{"num_hidden_layers": 10, "hidden_size": 192, "n_experts": 64, "experts_per_token": 4, "d_expert": 64, "d_shared_expert": 0, "hidden_act": "swiglu", "moe_layers": [1, 2, 3, 4, 5, 6, 7, 8, 9], "router_score": "softmax", "normalize_top_k": false, "routed_scale": 4.0, "balance_loss": 0.00321, "balance_bias": false, "router_z_loss": 0.0001, "init_std_router": 0.0131, "lr_router": 0.00151, "num_attention_heads": 6, "num_key_value_heads": 2, "head_dim": 32, "vocab_size": 24094, "norm": "rmsnorm", "norm_place": "pre", "norm_eps": 1e-05, "positions": "rope", "rope_theta": 10000.0, "rope_fraction": 1.0, "qk_norm": true, "attn_scale": 0.243, "tie_word_embeddings": false, "parallel_block": false, "init": "trunc", "init_std_qkv": 0.0307, "init_std_o": 0.0, "init_std_up": 0.0307, "init_std_down": 0.0, "optimizer": "adamw", "learning_rate": 0.00342, "beta1": 0.9, "beta2": 0.98, "weight_decay": 0.13, "lr_head": 0.0134, "warmup_steps": 202, "schedule": "wsd", "decay_fraction": 0.751, "decay_shape": "linear", "final_lr_fraction": 0.1, "batch_tokens": 262144, "max_seq_len": 1024, "doc_mask": false, "train_tokens": 828500000, "max_steps": 3161, "dataset": "wikipedia_en"}
Below are experts of layer 7 (counted from 0) of a mixture-of-experts language model. Rows are named router (the router's row for the expert), gate (a neuron's input weights, with its number), up (a neuron's input weights, with its number) and show model dimensions 0-191. Each number is 128 + 24 x the weight over its row's rms, rounded and kept within 0 to 255. Numbers have three digits each.
After each expert's rows: a language model's description of what the expert responds to. This comes from a sample of Wikipedia text that the model never trained on.

# expert 55
router:177109117102107130167118133166150171114102147105132116173159137133091143165145114124139128112095134096132146126128094108173122127139124146171137102112138109130101119163142084137142132089084094160132150116116120112129173072104116132110104133155110098124126108075178107087124114117100103085144089130132096181130152155136155108098118113143113097144151105109148157141143164161141172118161109113146091139114154146137113144122096101137163163155138152144141175144122117125109162140143139135148106116132181102105087119106136136166160094128107133094099152137155114152107112123132128119
gate0:096125097162093139111143123137144114165156163125123142148135129092118108103120135148111164082110125154128117144104125155132119127128085166121113138100169137110129083115146145111154066150185153065094146134162128109123133093102106075170121110116115142130145133115101125132090146145151144123179149147143174128117130104134141122138136094142142132188162168112129139062104114136124150068111119116099139149123129124148127114096123138137107124164147116098130142140125135126094115113137151097103147121104165157179095164126102122111113127111165132119104153106147181105157127109129139107
up0:135102176158080132145100113122114111163112102145138091094182175120161120131112114120104154108131176135114095090103132163126161139144146114116140121117082124127103147142123119142119108137100071138102133137105133073148090102136115114103099139111064142125099123122138126102146141145152089117140112116118116125148145126168096136140137162120151153100096115125111135144121093097142122124146138117157173162138145132129113157183114147161135118135152130119096067146174123113175141140135115145140131061114098135104111129161157124162156164135117095156101133113117121116132113103167168138
gate1:137096116111120132169109113088131125170137161164147093148138139112157132121121068076131106103135102122146148137134129140139088118121140132142144156163116175104134118147178087108112124104130102156111111124082134167120138160110135151105140157136146096145147148120158144140116115111120132118171102142161146181130182156148109105149092148135137150150160089145097135148174169142117153152131132174138134127119165118139075095150158145143153144139146126107121164110144152138127158123083108090114133093116159158111123163126154118113090107123149104134093123148111136136118125082163154079
up1:143081096114103123156096113133156119089146118147101089080147115135146100118114117119170167137108086160112135142168092147136104089109149127172172134105166121165129130119122162090101103152115091141102127141143123124096123156129155147130140133134114121137140135104145118158128136148151101103122168125114114138137099190144158116121154098145133113133167101127120106132134145123141119113115096180127167155122132098112119116179184077112130088132047121107147146144141162108104105141147104118127090141152075108154121132125117124151136119114125127155148124136189105124094136127138138153
Description: Auxiliaries and clause verbs

# expert 21
router:150125143122129134143146145153143185109106146111143115157134153118109113154120153130138125116086143114122145129125122094153113119141111101148151092098145120125114109149132165107154132092116123133122159161166102132160150081109117117111119125202114095121113102103134143099112106129158150133155096148104091171112172171163147130110123130156123104159150123086167118159102140135135124109160100117165088134120139107146105117093114131116171141175139139140164147129108091095106157094153166152155105137165144107123128138120151152155184093161101121108120170118125095116118161074085112105
gate1:123117206153087123139105107142164109116094133122141135085127175117123117143149139162070131121115174148165166123123151142173087136120118127093129111120130116154134138127106087120169136150114119070138187136104126120123101125139150095118120130119120128132139137116101157094150127145122101119105154160141102105082149112151131100119121140138103136148148098110146135106121137162136107141136076141128090170096149148084081137132112141179168112170130151120136117119147169130147132156128137132143142124099120128103086113081153119102139109132117127159117129170146103105167160152082154119
up1:112106169146117111122140128124151133118159117131136132097108107113170155115138134143084111121079100169156115113127154112152141145123162126056164107142126123141133095149105091132142104155124138082121128143168094135110112145174163113135144157112090152151116173155169158084153130169119085128129129127125136125097141102136106073148141127110146136065119109158147126123134121109126111085116149116115134115109092108116087154131126136160152103127119112084125148120152207115162128126155146111106160128093078139125083139112139104129154106133151128179123138126112127144169104126109138134
gate2:110114105137168152122149104135132123073165116097137116118161147133136104126068156121124145121127149111147127131121138142129107134122122104167111101119113129105096119134145136154157128139143130230115146131086162094148109130172160156145106087113118125156174115145139143105087128128175123141116121112126119113090166143135097124140196146190120119160126126150115116112119082175116115138092137104111128130088135132105161139112161122112143135114121121121099143128082145103139117103152132126080092131135151136119167125137140090153144123127143153175110115106130138127170174145088153138
up2:124173156099121147150121131123167146158128118138126128123139119124125088121175081110135143118127111123129174129144138152078123119174146162091107149140115133174156116140132104102108130083130179101156095168169125149087115168131108154135170153160118122111128108113155149152130064109083116103134167122166128142121122145116154145162148132111127142091087128087138129149173147155154156148136126155151134143124157154132148119116099133141132126123143091161129119096140110096106117159112108134152101120112093125086116123105122127101138129097148083081134113147138081114086085116146127168
Description: Place description nouns

# expert 13
router:142120178098124139114130129157166118103104149114153111161122156150134113144130127174125133095100138116098145117147117102144087087159103126165162103102142125153113128166153150106158128113107131132142182154132116107181151080115110089097116115174099093122150098084143128090110089135156127132151095140105121182126145151145149105114148102127130119126136107115159117140111144147156145110159137122147103146132154109140098162112104101137146143166143141143129171149116106118116160091155127157156091127138163103104112098102141176140158106165097175140147131107150086125117162082111142121
gate0:143145133100152132114125102183086151144126126140154085172111128135093155099105112139105149114124117121113104131135099121112093148131053096129140135157109101108111139147121147115079147130128135170161120123126132156118133094108187153118138112125113131128169130118174091139136111170131142117142109147135140161109098135086154088098168072147113150134144140130120097133150155148156125143107148137114115131114151111123129079140155058124098150159097118118135158122154100144134116090128156114126127142117142083141093122114163120093093127123141131124093134117096141112160094119098120202
up0:083117096095132142117165190115121121127161135147098117145147106095146102101162151176139151142136118153154135142120088174108111120117147131154100102146079134149095091108101143137142113145132168139110156146149108156101169118111110136136120128127081102130122127079139130111122144107140112120121106113177099155156155098086144145134150165126150113090161145109123172125117129126136129137144127149121099157166135180103149081111137144106117088134094135069119150118116131121132147137138117163118149144119100165128092171129110140099149185154120105122115073119109126092143100147156137119
gate1:121079132089121131115096147112115110108098132120123111148150102128117092132091116110153128144166147132121162123098130117127143131157153140126152118139123132119090149119130139150199153151161077141128165185133096119150155167130090145114116137124119122168124127107167112173129123081136130111137105154131113131111166141143146127144174118110096139153098162115117145152107103118161150148148133109154129145083185114109161161119093117109156136135145094207114122157107148143120124152116127159136133161184152156104099118127099151144160143080085150147103142170146128115128151138121152124
up1:127164139171117145153168115121127149138148123113120132133159160140122166112164113132121132140068116101173104142161133131119117137124114142128136169094160084118132113103121113133088144114094137118144102107110118104057116105166122111137113093129141134096118096121128144099141155214128109108136118108129166133136131120134130123111120129126120102132181093111136151116138154137104100098140122125119107134152101159129097132127121170155089163128140180071127142102110100085129149079123141128132138059094117117137136121090150107111138123155122093086144083106112143137117102091088130111
Description: Numbers and attribute adjectives

# expert 29
router:173133156123113171151128134171126168123085142113149088173158134148111121119125127151132141099082118086129138126154100110147113108166111117172161117117155137117097143117138097127156168110108091145134168151100107120133123129110103133103107128162092054106174116123156132095119113133126082089166111123094095196123193164161133112131126118158109111171151132110118138135115127122124125114152142130129103158101143117111116125141120096124140137143136151134160143121111126122156172101119174162183109121132169128091116093113124147168142098116118134126122146142154132149113155130134152119
gate1:108095138163117141092157112140137163138125117128121102097145154151173161109143110116132119137096084087155123140112160116148136144143118079128158125124151151153120147147110078076164136118109137126105162093113118127103109130141133098109143198107088110132133179117153154124160126136141121098103117156148185109172116146134105108114105159101087128108129127163123129173109111155160090099141121142095154151159131140153123104134117121101151120103055194102133122133137110149155123130115145125137154099126115128133117158146130125143126149108135116143105117104081157146165099104099120094
up1:142096104152129111134118112078117138138123069149140135160062168150093112151106141133123094156162144145139142090157154148116127098141122136123103153108088073139091138122142120143083104134148135106113126139111148128151122114145137124095110134088163137143128113142089132127105105154107146158109154097125107086163130096077107151117113120087094117116076142101115123096142149112106130154129144181138125119164128090134119133091072133129124134111109097150086126140117116095137109143132104097116083115126132104178128141136098142070114129107156103123117167164155163106133103140112148136
gate2:147162133087086145146153140096137124130113124124092137063110099105094171099129164120169163196112138116144166136150094136168129100130138109119114156125123132108126144130156139136142152133141152111109133120133092123143126141126142103121130124078092166138148119149097154111129109153116095130142081117112142151085152165125122144118089120054115131121140125139112102115165136117136130084142107140140121146109105136158092125093165132177139100111123132095124146100141132122128099120103136069099126121170137153116090118108142122169133108149123146095156147084141097122172103119102180145
up2:156129166150136153116089140141080157161150113113151126114122143074120142135114142142173145158130149159140146145137147110155084116155166113156101126144151134176095098098134135149153121132124094107109091115094146141152102144095105145128109139100160145137120139138054156159113117101131160101123137120163117175124118163086142151108177130111152116141181116124096139146114095129140091143095123142181133141131157091120103147157165146156140108141114158141141137089117120097131118110097148082155141104104140133162107164149127086131117124103115109065143137137134139143140150141116133109
Description: Year first digits

# expert 33
router:188130158105096128171141119160132179101091162105131101178148150134101108143124128138135112100122150096123136141126094084149141127152116134158131104098173108154088117161163114124155117098091102147152165135141095130143153112125104084102097124144089119124117107102175120107120096137129116093161114153112084157124161141146152117094128097135093098133152128087159132128133137135137144099156108125144081147121172135141098162099106121143146153158144150135145161127125123146104164111135137143171094134149164104100100148107148123150149097101081148107111161116150115116117134085132137114
gate0:124161141137157138143146117118119146124124140130092151155086159100086104119115131134100055113138142126113105136154140127148134142158149162131101163139122118129140104164125102094122149105149112144093117119149130140123147113098115095176154144132162123143128120128180098099162121151119139137083117148100140127097146121139155160126149068141138138133124124107119157127150078102107126092127110096127125165096174129080140101142093133086141110118117089113094139106164129154127149098107151122163075145134154073146135075113101117145159104120141126161142134117124059159138142124165095135
up0:111106108147085134112117110123155109133133142128137172105183097121134127163133126085157135115100115089138092098088123088114102122139102120156139086117108137087136138103097136122117109140094137090166146130123147071150107111182132119123160158133108126082142131142092122119122165122101168139111124139145088119147103139139141145162100171087163126151147148148146116107133136156093146190131134119137137109168140130108124126116154138103119146144155127098111159131113133127183158149107100124118124095097115117121098177129142149084116105140124127138118167154125145085176062119146149126
gate1:099133060121140102151118135117127142126102152124138130127106145126120115133129140143136108098132137131136165105156114121162118111143108140120162156138114119116123068130124130107093111142137127101096120082118091098129133107072125093139146156136170134128102124125125146125132108127178185137150160126071127131103095117129091108117164097089185123134106141110093197147149130113113174152157162123138140120117129106168152109106129137143129139104117068156118144109157129106136146098095120100145120101112120138147118100134137140135084158127126128123195117101112140130121162072178156161
up1:097132151187137119154109105126135150136152128109146154145146071143158150117101138134198138152146127135132093131154104119162147100126146090129187144133141147133110159114170146147166137152138106118117126110142149130117108167127163124120169141122156139151126146123101137128120131113139117118120134116096129128090160128113158146171124137148130131145128112109169111188111114080183128109162161122201091129096123144133118113145112139111149091125135139118114101138082138097099121119083181105158114138110139124137151154121140104124119144119109081128113126148104118192152184103154138126
Description: Conjunctions and clause links

# expert 50
router:144122130096106150130138118143160144117123151120156119150148124173087135170128108156126127099069148082119132103135110095154114100118127123139120096114135099152101122173139113113106127114097124130138152143151114122155145101117129096092130115145128078094157087106149126098109101157131139112142097144118132139138152175155150096105126109165105122152137104086172132143107150184147129109142092109157139175127142125151118132116112109153137169167135171159130171127107106118116155081141141156141083126122151118101098132091137157144167088156090142115134154157135078123090148091103159111
gate1:174079124165131128133136143116120128133110121123148122155167130103102140097085120161128127127146141117168140114128110110111140144140114186113107122121102136128141128080116094132121129113088075139113163144096084163109154105047141137161112178146091141118124165138133147167150126112131153138158097127094079126126142139105122123121095097134099124130124123156106107141130159116138134123115083115110153113098148136092129134157143113117106135126106130147155167111133090124126148127117172111121195155084101134138121130192149132180126129098100105150121121129102086107089160099134125139
up1:151061127155137148107156153100120107137128167137144121139131141072125150076097170146103138128146129093129143101118141141115141160116141138119119131121101101121167138111094111098103098121095044167108099093116096136134171109104118124161108150112140157124126175139156113153143107102117112126127136114117098099126128149123109115119098095140115143142147121144160134149131139132143096113124112141096149103106149155118118128158139155119094130104133094119113159106147083119118139102095164112092163128082123096190106144169110114178170131141116098119114151114108083124089142117111127159
gate2:104130120139111129174094115149156208114114113139126111166110136056122110126146122159101076096129151120101095142121180153092101107115108127173129156132113143142120128089168130123128187085134134137099137175154116132135095079116122145141107158116127133151178130128110088123106117133100117151141113139075120114105151138091159120134127155159129090119162117103130089140144121099112102160146132134132134130161120138135168087106102121138114142147137113113152133092164098114133166116127142145140146136142152106089109126119136112162166153102155114116116128130082174116119125122140138165
up2:168116131150131133146122158151126124156134141126157150084104106142120139152104175106174132153115130127126149134136137115096089121172150143113156114099114134080082138150108174135145140165160100140104128078111155090145146139140088165163150077137126154129121102130152131133131105139119078088147157099158133114121076113147148144113156107126135119144122146148111196125155107145116115162112147180133114128132130113135107159106099153105129134162142128143104130154106126161118110148071087157082079132113177120133143100092145138119123157146119131146126149150159095119119092131142140093
Description: Table and heading markup

# expert 47
router:162143152085099160148142114148154150102104142100143120123139155159116138113139136132139116122065150095129160123155126105124102103151080094142150102110163135150083130152132153117138155113097138149155157150132098144158152108146119127116129140190105099141136101083137109094128095120145109125153125134102111171121147171165144131142115106124097104157131098098155104136130131143131143095170126141182095158109152102135107146111081098146123148157156161149117151160127113129119142104140133153151101110136162114111125128099160184128165095164096140126150160151126070136103150096102116124
gate0:112125108127111079150146106121113124090146148113108134113088102128117148119092106183153130142086080173111115127145081098103166094096134131128130138175120158153140118150107146125093152122132149114132111100112147169132128125130152126152123129158136129143118137110119142139087145134150163145098124151133152158150132117149132133176118145071122148146122138103113164094133130146116139168109152120119154153137120131162157176123115096146154131115128078111158132145166142123124159180147163136085093128114117123139147146123159156102027147110130132131144119155140104153105118132167087097
up0:148103127164117081149153196137108125132119170146143109125102100119085156139136143139154103133130149149137138084128126153158110151133118133131156132126130142080114116165113123146110124138151127155145115104164122124126147098081145104165115128154121130102095120181121116096137147145133096148145093126119091101116105103112128092095137104161165134110112146091129122140096161092116135089141094103129129103114172130157059163153164163110156098143145118110159095118070112126109131143110094154140129134116101106089115146094106147127122133120107136124100174132089134113104141120101093075
gate1:129126090103107136107101090102120115114121135160101176083154102088148133160061103143113127161107146098105114096106124134095075164139117145127096093145138108106156152132094103163134112132108112148132121208105142128143117103156147127120122162119123127151168128127136105124169146134109180129166145153151127117152093127103107140119114154159125164131092145098106144135096101134132127142171105100170195099184117148105097130135102140133136136111085131126115141092122122143181133131144129130110090128130112125135132105146144097111116126107128122165116158105151115147091137133159128146
up1:140083145090129101106143155141154115125114118103123090127100137159127107109099095143114151148121099124119194138127126155143171090101141147105169179074149126154126146155143119092142079089128158144141145093161111105124092146113105145165100116126115111116115091105161136109118110139139071118111097110107159142114110128129115099167133136130114106103142115128119078083178145159128126113127125123120128150107126103116188119127126135183143121103095141176159134162112134146132163117110144125168169090121150089110104139113121117132135134107124093106155113110118161115132110095108111160
Description: Institution name heads

# expert 59
router:148091159113124130165167121172153167100120131106130126169142150125130110171112105149131114119110133088093147116132099111130088085128127136153133115096137137140101158147156133102148135081100090145148166136139120112162147121111126081088148131147109057146110095112156150110140105129140147091129125152104119134114160194149148121105153134136122122181132106081142134120128129192129162102141097120151138132098168095116118160124113131115120129148141163135139174160086119161138149106124124159130131138146175115128115109118140119145147093131094144095110153124173082116120128086134141106
gate1:146141158132160168167136096137139138117121181108119109143149132126103135131142144143144111138131102135148149117149141094140153172160129119135100120146135150107133165153160135137109127146121152128097128129140155143167125107091102129167145145180131133150093122097135147131117124099098142061108149107125166121118136148132122111135140138094155108125114160107135122104108090182135142105121126134172129196117151171130103134125098066145183098134125133110109131128085124148149129145083113140170121092113151163127080078098099102116165112159151119102156143130145099129102080110131100095
up1:134124175149162144164114104157123132124101177109117129135147116134095149119121167152140108152147116130132163118115141127138165185132122129116105098140120159072121156143165126156121110128142154127112119141138155146151134096087132126185147144198123122123092125083125135115127130114103153066104135102135157130122130122113108116132152134099178119111111160097106120113097103150116157105107140136178128168168135158131099147145119091127163096135129123101142130163117164133130120141088107126160111111084123147123077091084124100107120135179142125110153138142134100151117066150152100123
gate2:128149139153146142138130109173122155141076115107158152102171131153145135119121113125108142126165133109120154077163147101128075110122151135162166141097158161144140130139118105167131107151133105113092114116111126133142137160118120070105115110138113097106186121186122094151125093141133069116154121118124119170150148164196123115096143104103100123149149116095106125135121124129097171103117151167127093104151118126118105131114124127117168137141129119120126134144126111112131135091107137121162090120188147112130129169128100143104103102126105129103148168169170154132159103139124153162
up2:131146120114099137103129118120156109133165114160138141144115158128109132178124135167152096123093094124154099160145106139135184166149122123101126121121078054129109120142104115111147153095106145149135136158158128125127089080135103163151133154168128150106123119115123138108111113136156177142116110136136128126098088121091137142145127152119138103085126135149144112108112138110149120136149085094100110165104167149145156129149136093128085145127118122133167159098145099122082146137152132123118151156092098157104109092112141126194163130141178129128093123096094083122126171129114102111
Description: Table cell separators

# expert 8
router:133107147105141150173143131133116174106113143110148110155134125157089129148133125149128106139110163090110128108106115096143112109141137121134128091103161142132091137122147096123129142094109079169145168148140128117159148088104123118071099141137118081142122096117145120085114079123136147123137095128095092179152154157116143128116125087147101104149141107108146141142127166138142115109140100104161112128122155114158104155100108110144149154154129153166148170171109111122113162125153120127132109114141194085066110101132125151120167102126082149099113165098166149143139132119109159146
gate0:152192163109161169148141107143103163112106140150139110121109109125096145127134133123135125151131154140160134097117141125182138132155121121130159173093095150125132148105116105101131159150107104125163168146108181131135141144160126139095138156133120151128116158168138230082140114164135124096130124121150140139131150126104171119158124083169091167107132137163157124178110125117110140127149121122106085115154128130132084146110127126126098129103134111164134179141139157112159115119137113121101140135136129105171127118126113125122126143119130116110127076120081157105126120163076114122
up0:131163159148120122157159096138130131073147102100148121137139152177075148112118142108104153138155158128133126080131126167080140140110166136116099137097130075138188091107132098068145168167084099149117148140161152128130113151126119128117139153131157142145159144131105140099130112116113131109099118160153128117121119119134132143132124088100070127144139109145099110146113186160166132107146103127124102108140179112141112209105136119138109108138108125123135162148145134148160113110150122113149148109109122108114113119121102121124135084166150137092151101125095118118162119110145111112
gate1:137102141121119134136123115156122129069106149137147146098136085122091130124135142175109097104084131124125137122158139144148133102148122139121128113128152105126152127137131109137175124122109108175118123140104135142184093154162129130132096086091128120140094116116127113135094179142149106156128116122074110163170139110108135132112156108106106111129153127106178130112112121187156102065127101104118112158120168139134131172133103065174098110121127142167141140107085107121103145144138132097108139163101177110096109125081122096122145087130125136140093150070137123130109124147140112125
up1:119162104102120088120122150120138106124096127115127147133128100092107153106125134175122148116125122111150155065114149137151121133166140132127112130103153114094153140146108123146199114150118129179106107113123108149203096134140092165162112116102107155170095117133153129144096172117120105165136104120128122161135128098097134126118118145076143099115149132135133142100131132122136126096125141125089107162101155134133136119080137115152103130094110097160119153120118091142145176176144094120111173122087155116136126122091128104135162116110100176108121093088117114118096094152141157106
Description: Biography narrative verbs

# expert 6
router:145129144090126109185131138170132144118093136106126101159128155173113116149143116149104097127102159120100139131158093119148122108119135120138139134109149126128129086132149114092135139123114122139153154135176106132160149092102118084088126146203093065104120099104126151102081121111164134101141139156124089173094129187143133147124169118153126109166105098072151134127090159150132175131149108117140116151128147087147119169119127106129138159136150153152162156126129142165093147094145118125138105158137157114130128102112144144108134126140102134120126157128168122105107141093140161116
gate0:117109108107142145096115147120116128098080110124131157093106133150135116140134146123126105123143081103142112146139105121134101129142059173141145112062157142157074136143135113153075130082122107119117126129091112124168166132126098124124108123123113088143116094142114123173111148107138136097152110134175144121104154131129127117098179106163085124125109078155168142121104126124149119129173106128111139159124128133130184103123115184114072130160118139101114125129120120119086119122115115134138141148140141116104131095175160112114111097131173118142137141102160151069144104129141097152
up0:121181131111132130122115156130085100091130109089069123137100117152112114110128146103115088118154092130149119141173082131136125086115128141116113118094136173143132154124138115113091114106115116139104155133097113140136134158116144118126093132160099072187089128141110121147087127117126128126114132145186104119126165129083094155125167118140110153105134109154162126135112123159133106136183094131136172143180116149112182121123109178103116108129122118083144144157123118107091119123102077104132133151130173148099133102142139133121130111127180127090140114111111130094095125112124110151
gate1:163114176126093146133102138091107163135131123116172130127142156096096121132129106137132143085142106149139151130109139154179105172152142132164124145149132097119126091141117116073136154118117139131145090138155156127116109068124144137095120111121087118170131152102137162091130137170127113108172095152099128117160130109168184099082128107125142113126139119134152111118149136108099125144130148115121141143148133091167107089124091156173095172142164108131164127164141150131144162149143116139122117140138107154155095112088152137125139110133114185123107121116147112114143131078110069134
up1:128155124149122101142154141117174135147148102138157173102123110129137137128129132133146122148147152154140142150101123141130136137154139120125136140128134128141175126110148122108144134137132169182124122095182106090119089105135142066107135074068118109128160144101098169106128140135163139124143137128087132123146116141167159131106070152111168123172136113127132151129142130104106102140168128130174132050148096130173119091125115141143162110134137102121137126177151162122117126180156132105148149105116136122131123128066171145123148130105149190128114111164157107134117105117118116132
Description: Data values and separators

# expert 48
router:160126144115136137178174125150117167121104162104143111161149152144110117124125129170133126115104138098103148112141097095177127085155128131150149129110145148157113081123156138118147124100093085162148156190151113108164168127125118100075110123152101044107136101140132139080113109127136105103146097152116106204114168156150130140107179122158119109154127098099119129118106147125107167125132126134134137157111149100129113159123116109106146123148128162133151129134110140119119178094142145139154119134148174126130113101130163124155149101130094144103126135134158134154122129124138134102
gate0:160144119078117138126140119137114107163101149151128152106165142117121128117123115119129163140150122122161128167152103152156118149101151082172155099095119123151150122139189124106068111139126149114098106131122109148162153090134123140108128146132131119147132143137133086098162174102072116105123138120142128120099109128178127136147129123064135091096147126140115122078113158177131182156086129138133077163146105123145137140108113085119136098140130111118144091123135165118123126172136160147123122116130091167124135089125126148131130099157125097133114093096127157098157091100130084137
up0:094159134160105117153167132150158166098177138096158113127123130112141099130155125086113150097118132119131098125090163111118127134166146148167112112130130162103118128104126120102117123140125127122126100115195162137100070103135131071145149146151086136119144119122132188095119069116147187137084140148156145126099116163112146131096087120162119169144140126144149127106145107137095127129183100147108142118115121115133119136163131146133119149105144162141191148111148091162163111110121126129117161165135123128153129162112094116127141160112160125117133126146112109155146147150119162104
gate1:149136145105132144088164119119130125118122138091127119144158125148103128091132108137103101128162158086112131155149147112135156177136095118122141130108105116137102113128087117132126108113087151140115144146111107068139124163158144180155083144120121111138111177087139142155147150066119107121147105134150128127138132110158113140102141125106126141118122124180149089142100108134102083075101154141126133118142112207117127133148131134118118113100112130129134124196133139100151131138134129102186146096114181114104086126143112148144152143111116142111146130079111136125177117132120061140
up1:113140094132127098122104126118124172133121140167146110128088150112114094117158153137156184150110081142152096127112127130130121138087141134160117144093140116135114123136158130132165125153144148155122114097132108135077140104116107107109150079115122117157120084142134113129124123181129105138101114112075100148125124142109143115196120148140126117157119112107109176085155164141148147140143112145144106130202160070139140082111119140101139147135152123070100128067129149113160162120114097156082106136156121157144157123110117107137120130164109112123126123161131109154131114122135169104
Description: Year prefixes and numbers

# expert 46
router:137122146088129143175143121142164125096089151095149121150159161159096126151134116138120134106093138085104150121150103096165115102130106145151131136102137112160123134150154113118114141097119110136140150141134125132182141104089116120096130138181133076110132080070137120103102109139121126113152107149120113123127129206162146124126157085129122086160143100091165156132107148161135143104139107119165150157152151104135110164123096124155166143158153151148138165135100112137112155096128128145158083154128182142125107113115136139123138115134120157106137167131142086111098169085135130128
gate2:133160160113117122131122173108120143119133165129144154151125137145116109117156096104137118084122142168122082121094111087158137126172191127118158128156124134113110128090111121089141127144110156162126159132152103097103096092155149140160153156138128127124129129156125132088120135090135093123185130128183095126128163134156123132125146140082097147121103169122132141122123113092112132154120133101145116130122197101103080105138142062140120124130106163164140126091157136125126176107133120148149139131138087120122132109158175168118159096130101093151098161124152102112125122128113156151
up2:100120142154136129163105131124126146156151132145166127112126143183140171131127163138133083163133135102123153153162145108144099105138133132120099104114142118140129136101203160137144124134142094120161150129078151111137134121132148170128125150114154142121132102118122123141130138081151165095139144132148081137165102114117155135138158172109122128073114110080102151139134109141130141167175133152087114130119103121116134143108113177126137146143110169130137136145162158150148079145146035131157151159141154135116132064150148103121114142135141149112136079119128130149144109134133169138
gate3:146102177121143131087097170163158193108083156094140131116103120113108100136124150137144083093152117135148147136138126094113082147106120134145145132136098135141057155154073147092093147140155093154113130130129159129141201155130138143129133117170080123146113133102148107117156107162118122104151112116104145144111144131120114101131167141112104109146172111168153134156170166133118123143124117101095110114140139109118096145141150131109136137149123163149154128116134135096115129143132174166132096125130125104104123112142172168149123111142100122098096138146145147180105131115119115102
up3:107179090102126158160130103123137133130088131127150154109115138137099122109121143112108124102109165106125092139119072144107111139145154125146136151108092123074098121078107111136127152135136150142096146114132085142129141140130123119144142131124095153181097137055127113119162139099122134169177153102140098123107151099092135096116160103120188121175113172149091141152176137084135099088109144125128142156119174130121158115122104117119155124128123111091112153130110133119109127113126097115126153121121111111135128119115115122131117096148115103078148142161111132154140078083086151161
Description: Table cell separators

# expert 14
router:178138167093112131134147108168131137103119146085154122154140132142094135150127142166130131098086121088122141124141112085144120104138100104172145136095161107149099125132140129113127137099108128132153152126126109146142146108127083141096115111163104102107147075081160138116139098145120105118147121142104118199128132171162138132109139111126112096136123086119167120119141126164139153102151122141146071164122159106109099134095097120118124124147158164139127159143099122148121140099136126147164093130129173111121099116096126169132167094184097161089138158149146088140110154101134130099
gate0:122156165100153130087151161121106112115133105081100147112140109179095114134150158153162132080132111112096132132151177107124143154127136175115164101163192158117141103133114136104103151106132135098188098119113104119138149132119123130156101098111159141150099163126139137128113146136136129122138129112112141169175143087139155110082142137172076130138138097133126149145166115162141108125159138190101114120140154132127094127104104126161110133166155089123131133138115146119144122135131110139141074131100137148115117128110141135121122174138162158111093117114111115171118162177125158122
up0:174124116161143110096136148128131115106139141145193117144134115148126119099127122162151120133108105123138142148155104115155114136167140156139142178122110141150109084159122132150125110169145169130130157167166153124125183118175109109138148124134099118087116114098101139126117147133172119142091092133136175139096096122144160077140178102182113106121095161152139096089153128115156139115127110131139145128121097125130069127107110090127135112126155128158128133155132099097078108107171154154135138140132117113131187144085109139146102114122156115111145123116103154095120163109111119095
gate1:160126122144172132146105130142118144143119168135118094181109131114085110133139093129130094150109150110147134141097149119165143131155156112091143077131146117113117133168134118080114113105126150097110119173139092096144183150125149103123127158151115129165148117093142151130152112138155134110147097111165107141065127173154085115135118118136112125131148124157098135129119102136141138176105135081109118183100063134149140114095147134144157114114123149078109098131133139154169133152120145142070103115143137104112137127142117130140127113076114128152117124072137114125098137094111171121
up1:131150134199152115098080137129095105168144142132108138138095134114163132152112116177115093091133112145163136141104141130158161154142159130120112122135120093125128146113089142126115096127148162088099088119096114157097152174112149121158134138153141162146086118114138167154151114122109155089103118124168159130126118115159083116131118101109146155117101161158100156082122095088106099136101143094128115150083108119128120115113138155104146122113092137098099076092149128114144117107097159117089090113102115097151136162147100093097096143111144158116127137145152122136142129121111134106
Description: Nouns after the